Below are experts of layer 9 (counted from 0) of a mixture-of-experts language model. Rows are named router (the router's row for the expert), gate (a neuron's input weights, with its number), up (a neuron's input weights, with its number) and show model dimensions 160-319. Each number is 128 + 24 x the weight over its row's rms, rounded and kept within 0 to 255. Numbers have three digits each.
After each expert's rows: a language model's description of what the expert responds to. This comes from a sample of Wikipedia text that the model never trained on.

# expert 36
router:092117106120127144125109109112142101110138105084123100116126148109158136143131135112142152155170154096094107158112161115130114156106134090082084105076154101139136136109154134110155109142176150123166145103123085167143091150095111141133104072102119154075146124130154088135120161137134148104106109138116141106142099124150128097153132169125070170160125157127153144171137167134124077100143143138106099108092100123144099134138100136097159164121094129093159162104135156155149155150130111
gate0:124127107123124157139134138135115116130126150136115121177107098166132110159139089138111104121167146120141128147103134131145103111086171136155138130123109133099125122150089131098155110114130100139133136151126127133104068114103117136126117157125144172142155123119141111080098120099114157142116123104143113089134109077105141079145096116137176077126157135099126128078100113131156106108161121152126130125098122117136127136137125113122118084139127138147107146107175139071142093084164112
up0:127119141083093142120156109162139103109124125106106114171069146121128135161142135109142090138181141141123146167098112144129077133076166143116111101114140133142137152120102127098146100084135144141113150094106137136151109113094147100093104151138177133127144130139155111072119132109131149113076144118166129063129098129140116103147146131168119102133129133119122145115115124132128098131127141131099146124110103130125130122129125111167080147145134140089091147103145131102128114105155109
It responds to: Surname endings in tables. Final pieces of surnames and team names ending table cells or lists, like Proczy-k, Lar-sen, Smith, Racing, before a pipe.

# expert 54
router:108129098156114119112125079186130101092117140120114149157158128118095098131159100157160088116128088095095143106150131137142139133148144153112161151142159131129108149117130118104137094105151097134149112112136102165113089082105143141142143099121129086119158113155141131147104140115143145122177099111115095114111121130143093129122134093170165156169139114139080105109108121176127170136097141124164128109094158130128116095112128103090136142121071095164144180125117111106124104142080185
gate0:143108129160129098142140152141163128092162156146070103133128138138110130142089139202146112150127085108124164141127114111118123089066116129148091151143106129141098136174133091137109087121122174142138069120109142116128149148141129144099132094087129123108132120185091126155116150155110123141155109137105129123125181135161130142181129135084124109084120098157114070092131087163143141130119155100121141133098157153113145089128147139107122131121121189116119109113142099085114109137152092
up0:114107131139097141104101148128120116136139152181154135139071121084128125117109096110133085116105146128160110142102151160109104150122118131057131126127125139130114088137205161130142101141117148108172130168125158135127096102114157110137131090126103163134141142153167146130116131090114133097127128106127163141100116111133112124125131124095126129084147141091149168176131124117118116135122124151156114134130111127145100088147097131139143133118117135142135125125160129177098139138110159
It responds to: Word-ending fragments. Middle and final pieces of longer words and names, like Shesh-ad-ri, Stutt-g-art, -burg, -ers, century, Campa-ign.

# expert 5
router:123104147141133139128149130097139173120112151108157113152118147134134118163128137101107078106110070183161113113092159145093121113144156140122161159146138165113134145135140165107145157138138165119087114094112133126110106123150180130129157139158066128142135111151124120100114122146123121127162129134122122163106111132164098111141142109132174127159177146106137139127178074144119124164111096159185175135116109127126123129116137122105110088118132114084134130092161121101138142146142107
gate1:168107086069138120131109160132125118129155170156175135115111107122188129107094145109140123132120086102098090159128144135075159093109142126152158137113143121120103145142157132128120138124111119110156166120121166145167163113109135117120125138123121118094132123128106101070115173127101165084106153169118132092125109152132157148140131125154089130113144117112154123112136116131121107165129114131115163133151122112166105147107121097158090100133111111147117122127126135073162087109130136
up1:133091118165154115137150171121115137129163082132116097124179099106156128128140119118104142065106083091142146142149090135127115079112116119119134110125113131173128170115140116109087082141104098136133131067136123110136180090159165118099132148144143115121168131142139137111141090128160104161094143139111141115135135123132105114151148105126113091125125096135092154138113142155161107125129141150112090145184169113121115098138181127131140181107110142140120120122127124112128089155120121
It responds to: Word-final suffix pieces. Closing pieces of longer words, often Latinate suffixes like -tion, -ation, -ence, -ure, as in Accord(ingly), epi(the)t, fail(ure).

# expert 19
router:167081129122148167110129132114149137129103123138113088132171137119170126110130115093148074151181087146091126122134108112134153100089139159123129132180116088124158141107102100084124127124137105158134147078130129135126065168132125126109117114121107124147138132166130084127059147121170140101177144130185121116100097144096104107179133100122136132138157132170132116168134148137122153122151129141111123153073154113116162096123156108114074134138181118112126140077095123155144113172135171
gate0:137101116092155068172139103129123148097174122144119097150131104094133147112164087150110106098130117116135124109101097090118137147094107130106125134135146134152118142122138108128142125099140118156116152133118086104094086125165148123132112114144188110169133142145158101109167152149101146109088144143123168160086176130143132137130104128158142131111157172143155106126125145127150111098150100109097125102118148162135168129157132140173148152122125118127143143141119131141164129144105150
up0:110158167132155161123098121112130122140129144110127125123129090142140100146097155145152163135107108124093137162165122155107129043116137111076142116124153130116109186145124176147167131119090129107147099133153093129132125140162157180128147188103121141102147118160118088120147114103136134172151138086089124134149095158127117119124148129120138118163116135139093122194103137100156143147104162145158145107153120157123123107119131126097131110163128154084104157130121143109153142147169108
It responds to: Consonant-cluster name pieces. Inner pieces of foreign names and places, often Slavic or Finnish consonant clusters, like Kinisjar-v-i, Plov-di-v, Kolk-ata, Timmins-James.

# expert 28
router:083152129110167136121098109143112115107113114133155123117117126134108176128083097144122137139117175134110100142171140119120111094102140129077092117145140132151184123137135145075132138093107135142110162079134090163162099131148100105132119122109143124078130101164179086138150135103139135132098140145100106167130138144142135119159125143166110138132122174120180189136132142144134098092136138130138138122169107128102124094161120095092144168149122120116123134141107141153156136112144121
gate0:080127085137106155118188113151128156098122187153149132127126135168129121142111120140158112114134118120092111175160097124103157160097133144142118090109168133122149166115159131079155124155116095121111109181086112138113170128117145135116108129103169117124113096075158140135162156131147044134149152134121149169133111110171125132139144122105105111127158125095147118157154151110140096138105156118145124084120132118145117124132138146164104109107128142107136109114138133104147164130133151
up0:079096095133133167126149104161122167101153130120187101084134145136138115127119119161144112098133097127106080133143136111135100119100121158123073074088148129113130122112144139098133126110152134130135097154104122132164139115129134111119119098087140100103158125061134133151155177142131096147107110099108146142126085118165092135157141159102063118128122144115180104109157132143136084142091137116122133118109119114106095127143123137158139135089125144111107130140103151111144157121166125
It responds to: Person names, pronouns. Surname endings, first names and He/She starting biography sentences, often right before was, such as Fellini, Shepard, Michael, She.

# expert 48
router:122138137164143120163138082116105101084117121141142130105146107148143118112140125128122119134147132074123112156096167171161180150123165147176153176165119136155102113109154169125084086140153122135131171126134128067160158157094115115123133134164131108143144137133126151103110115126176172103107138146137146104122100124123086119109096167130090150109149146131104150128100157128107136109184140152140126104135164111173148135109119100181109114148148114113137092126119103148110093098123135
gate0:124126126098102118083136144128168142104096118101115104105112140127130105147146116168125135124115121123134075126102173101141089131106137093164123086115124142146149174163117154129114088112140117130089114127134133134167159129119139118136121117096146165108149140175117134116145142110120153135104147166108152087112123092172112090095134118116145119176093115134101127125140162121135102148111119151129133152083146148139151171122146118125150132122123129122097120113163117101132127123128130
up0:146082104107117113094151122120156167116116119114122099112117158130168133126150110154146139086104103094123107128112165127133096103116137136141114119084118133158145161164114187136119088139122140153078169157104152141138142108132140134130117103128121157114124173158162135093113164110166188138132114143099188112146130107144115111102123106119132105167103098126099111148153144136152090130104144140164130126099097139143138147099126134122151109118131087126095110117126117132156104122133137
It responds to: Name-initial capitals and bytes. First capital letter or accented-character byte starting a foreign name in tables or lists, such as Ş in Ştefan, K, D, La.

# expert 45
router:117094128084111123129104086164113110132143122127168103100130079099138113125135135098129095139115123147179126090114122160133109141148126154144102143111100153164125152087142127139142125154102116153156134149092153104180103103083189134159171112166110133163161130110108178130157091156126142163093161165145127146098138121120158144115112100142141128169114112135133131139134158138148119165100090143163171123161149082111154173152107152114129143133072176128136141117170175136140114150125123
gate0:088153147120132126136128162125113149135128135122120140146110098108101117125066102104144155170147103180074078143064091099178186135110109131090126153127123129130150120152123138147166119181109155142101103166136148117158116110125111107075159153127125143109129127119101102136117120140157169115172143131110071125119146087152135153130145116077146144118104147134127145134108072124128154186137119152137138126172109084158149122151121129090130082139156152129140140109167143120080085145156169
up0:147108113116132147146116100135127111177150118130120080114143125147136125150144136123088119158142143133116176152092122139153098134124156133074116128148141125141170153117157150138128129112126114152083109161123115130134139125164120153199152085089126137165145150106150099081141157161160151142151107178108163140076137126172098126153150154128128113143101089101113147114142123132075117132126137136118138081123147111119097105120174132152178141091122105096137183109132120149139092139114084
It responds to: Mid-word syllables and periods. Inner word syllables like ti, iti, ou, dis, for in prose, e.g. antisemitism, expertise, oust, plus sentence-final periods and "U.S.".

# expert 8
router:153139143146135151138090134116179161101151134118119073114116130120131148168082159124099103177164167119177067154124105109084146153139124153116098120154114094092121112153136139129116114127068113137140145138149119127142108099145127160129132153134140136099120100104096148121094125159132130125127103181085076125172119144159100139105137112160123134160139129100154129103101155145120129132131121091153084133089119156103135096102150118148152174082111116133123109132122161160139104160159165
gate0:165100100132176114116153098075155114142116122115137133097160155107117126160159131109168138172146130140120116145112181174144140134124124120163141153164072133148099115141098146133135138147134123144124173144149151108123158142136138163107115093156148060143092126161134125098126111145121151126101099143119126122147145145129099136128130154138102107143108136141121124139162164139120137139136112118130107097118127132156129120118112157168088196161105113132127104143155174072127115106078126
up0:137129146096130147154125097196127106114154133116101150126136121114141120130134155154128145099157146132153129091145133107114099092139145127129110110140202132133141152090117115113122096111101151125139069113113111170109101136129139094122125128124090165127167131112144122133116148125130143127154127119119132102097130125110117136141140092129141150093168123165102128109128108126146096131155165161152143165130128131131123120133131110113125105125193150120107138115121111148109120120150082
It responds to: Year digits, name openings. Year prefixes like 201, 199 in tables and dates, plus word-initial pieces Con, man, and nationality adjectives like British, French.

# expert 37
router:151140120192173137114137155129150126149125123145148139122091123142155122098163164139099096098115152122153170118112125100101140175127104136174115124151151138109142149109141186143102101121134116114144104137147130138115112112148144170084124124154153126144144157113140165099118125129120106103153155138131102097166165149159100168115110116125139130113135144138146138129138088150091145132133121138130100088157178092111127084117145111170078139156138122122148100186112121150086149097107131
gate0:089187117136087091129097154092125112167109138117128122120105177159120115123136160120097137108112119123144129130122126139122109132133098134131107116147151136087123123136124067135144115086126153157100084139148128128143095122118108133106139150106092108159096117164148070179126115112090174160146155100114113116157137125120132144174101113090125141090073087125104200157119126141110112123141116143141093094111120114134131122127140142142112141154155096138139096103144119145134164170100134
up0:101128165127172125128167096199114099107135161144127145129146119082166174146159123112151136133118137105110120174168140129131133130120137152097165111100104114132135132112087142090110088149104073101143177105117148144121178143120143103102114125160125143126142089087112151126098176148143099094129131153121128123086129101145118131130144126123161109159134156098166117150139153090074125125142133081166119176147147120092134130115114142147135117128135206111098148130163104140147083093143119
It responds to: Initial capital letters. A single capital letter or short prefix that starts a word or acronym, as in F-unctions, F-ibrillation, S-ialyl, GT, particip.

# expert 47
router:142085118120101109103152120102104136092162154148132135116114154110163102103095119113092102163142121097105133152122168162180171134096106151197118176162105110151160086132151164152143115138123145107137162151131103092149133092102120127126152123144097156154098110120147105123151118119141127144134147151082136144107126118095156115146130187143116129136134133135117147122107116109148132158155125073158112153131142165109086094136115154110127123145093162124111154126108120100117158109170100
gate0:148094073094086134156115121122118097119141117106074142132106122139149112171135117136110126104147107097125109130151157111167122137156121111131140142113132135115137131179135125088130092110130137066129153078150161107106154082121130109168140144162128099114158123086109122096131163123131137097125125156137161150068151154117112107155130134126125138165092141138147167146145188140136132100111160096133073133105122141113153117115103121113129121092128161134108128094098140110137058124158124
up0:165137123098156101143158113149105113095122125132084165156124139127093112139124114136109113118140121144108072146131152153117180133164141104122130153108126135135136146133115134082123131130130141122143125128143175139104144083161119087143104099097130136137114123146114078185125149122103149116124137127110134166138140152152075077123144140127138131075159139132155163126148103103114117139146145142174146141130127136153118122099064157144172124132217087116120096133132146135125080096142098
It responds to: Foreign name fragments. Middle pieces of non-English proper names, especially Arabic, Spanish and Italian ones, like Sal in Salman, az in Eleazer, od in Moroder.

# expert 0
router:078153129164129120152169099182138139114095144160122083174171103121173128117138160122165101152146127086095154096120128137143152117139112117115100164145169126107113142119150095161103064095084121135113101118107142111100097091144130110088130097128136104119147111150140120171092099165118092142138125109138124130103134154158079144163151135125125154126107111131117129175132174114144150170148122140142106118098154161124096087129123166115131120109128130110102126128114124112104123122142149
gate0:090133097132141091162142169145080094096142161099158141193142115134113144091131136111114078127078144161148127149100147159139114122115103123129128138106139147108131106147162091113138141155161128134126114139183079093099135092144145110157161093174131103128085101103160126155133118132134141157123146169142110123135160122125077127143145115095083119151079109094124124105119161123129143134110146162131128150129117108137145187143129123118141140147113146130138100107178087127144143126122125
up0:098122113122145157089130110089129104149127103097109156109151130134146141134154120134144147153092134115105119128142170104136125132108127150126126081125113123145145114140085124088179168138143132126110151133118110159146101119107114149178118158126104060112144168121119143139144127108094111132140123144096159126147101137159119146162115120089150146158116157169141137157117088139151130152118087105146101167104108125124098129098097155126114130108134119095100201131120087095071157146133094
It responds to: Mid-word name fragments. Word-initial or inner fragments of names after a capital or st-, like Spl-it, st-enc-il, Bo-eing, plus section-heading == marks.

# expert 46
router:167141141124119125089132108094128176120118102160138144141139141054120111131172154130103111097102095162122151112138113164168062123174109144114146151089132159111115130128107152150118149093156126066108129143101171106115156101143148134151135155101124130138110103139134168135127113163100172147138097187142126135142114127118143137126150109154132132104133158133086127112110144118131083163117139160093097155142106166117134118135108170084125098103087107112119124152130105134121150134144094
gate0:102090126112156118128106118139157151124123113142168112125123091105094116108126110110150152122135157187173149132125137148134116080128157135152152135128118135146141121170102120122115180125179082120159112140091124144103150107197125149137131156127107104145129143086130101157134114144090169126094110122128133160145147152126059131107145056105092125178144151088122128125155133177085091112180113106123115142132141146090104179141118141103152129136125121113127144096202131118125114138134143
up0:057125130137142145136111114123134157105139128132170150148167108127107095084114160147178140105122143144170144128129102130167096115116182122142125122096095129153122094135125093128111160126169096137167128151102152136133154102140137104137146138108115129137117150099123119085169126150126173101104112114131153145106119149120104146132149103083109112169116162128162125137134141162104099100155102136128152128143151136153115144157091144151136166107095145123107138087156159132123115150128140
It responds to: Mid-word scientific pieces. Inner word pieces of scientific and descriptive words, such as metabolism, rhizome, isobutyl, plus such and associated, in biology and chemistry prose.

# expert 52
router:136120099143123140123129171109117111144143134125148099156140131114133137092110138111140108126087167098131079136067103118164166074118116132134144149130096119130109150144158131153164132144114150116146115181146095149075138126120129164133143117157109159138131113169125105149120117120112134092135110135146090125091111099123106106168083070095115147127105150150145122139096133136111114116163158127123108071156140133093122110119141137088124117117180107100142128149134130141104150189105147
gate0:127117085133162089115112133132102145127085188101145083126120122158120146127142128100118124108124181170127073117143128112173107163119085122138107142157128135116121127148139083097149126159136183172124165158130167143093140129159112129113089129210121110119085111132104126112128189087139145104120150135127139133083094100148113134161117133122166087196097139142143090113150139123135145128121125111106116108113172155117163158119097130144116161110116120126114159189108126119146153088165103
up0:138103153170083156138137123147129150162137134133137115100130123102127140138089120169151133125088070148125179120125134129091140099147150123106178106117145109101123117146101147157170129114122110147130106186155133100139123121137163139166136124087143133156170152125120142129165105096115107155151136112104156120137151156104128130108143118137115156099158118129124176138140111131149155147128111152136132096182113090133103137130141140118119094177143099165135146092116124114137107132160126
It responds to: Coordinates and code letters. Degree, minute and second marks in coordinates, plus capital-letter codes and identifiers, such as MGI, HU232, ACA, km^{2}.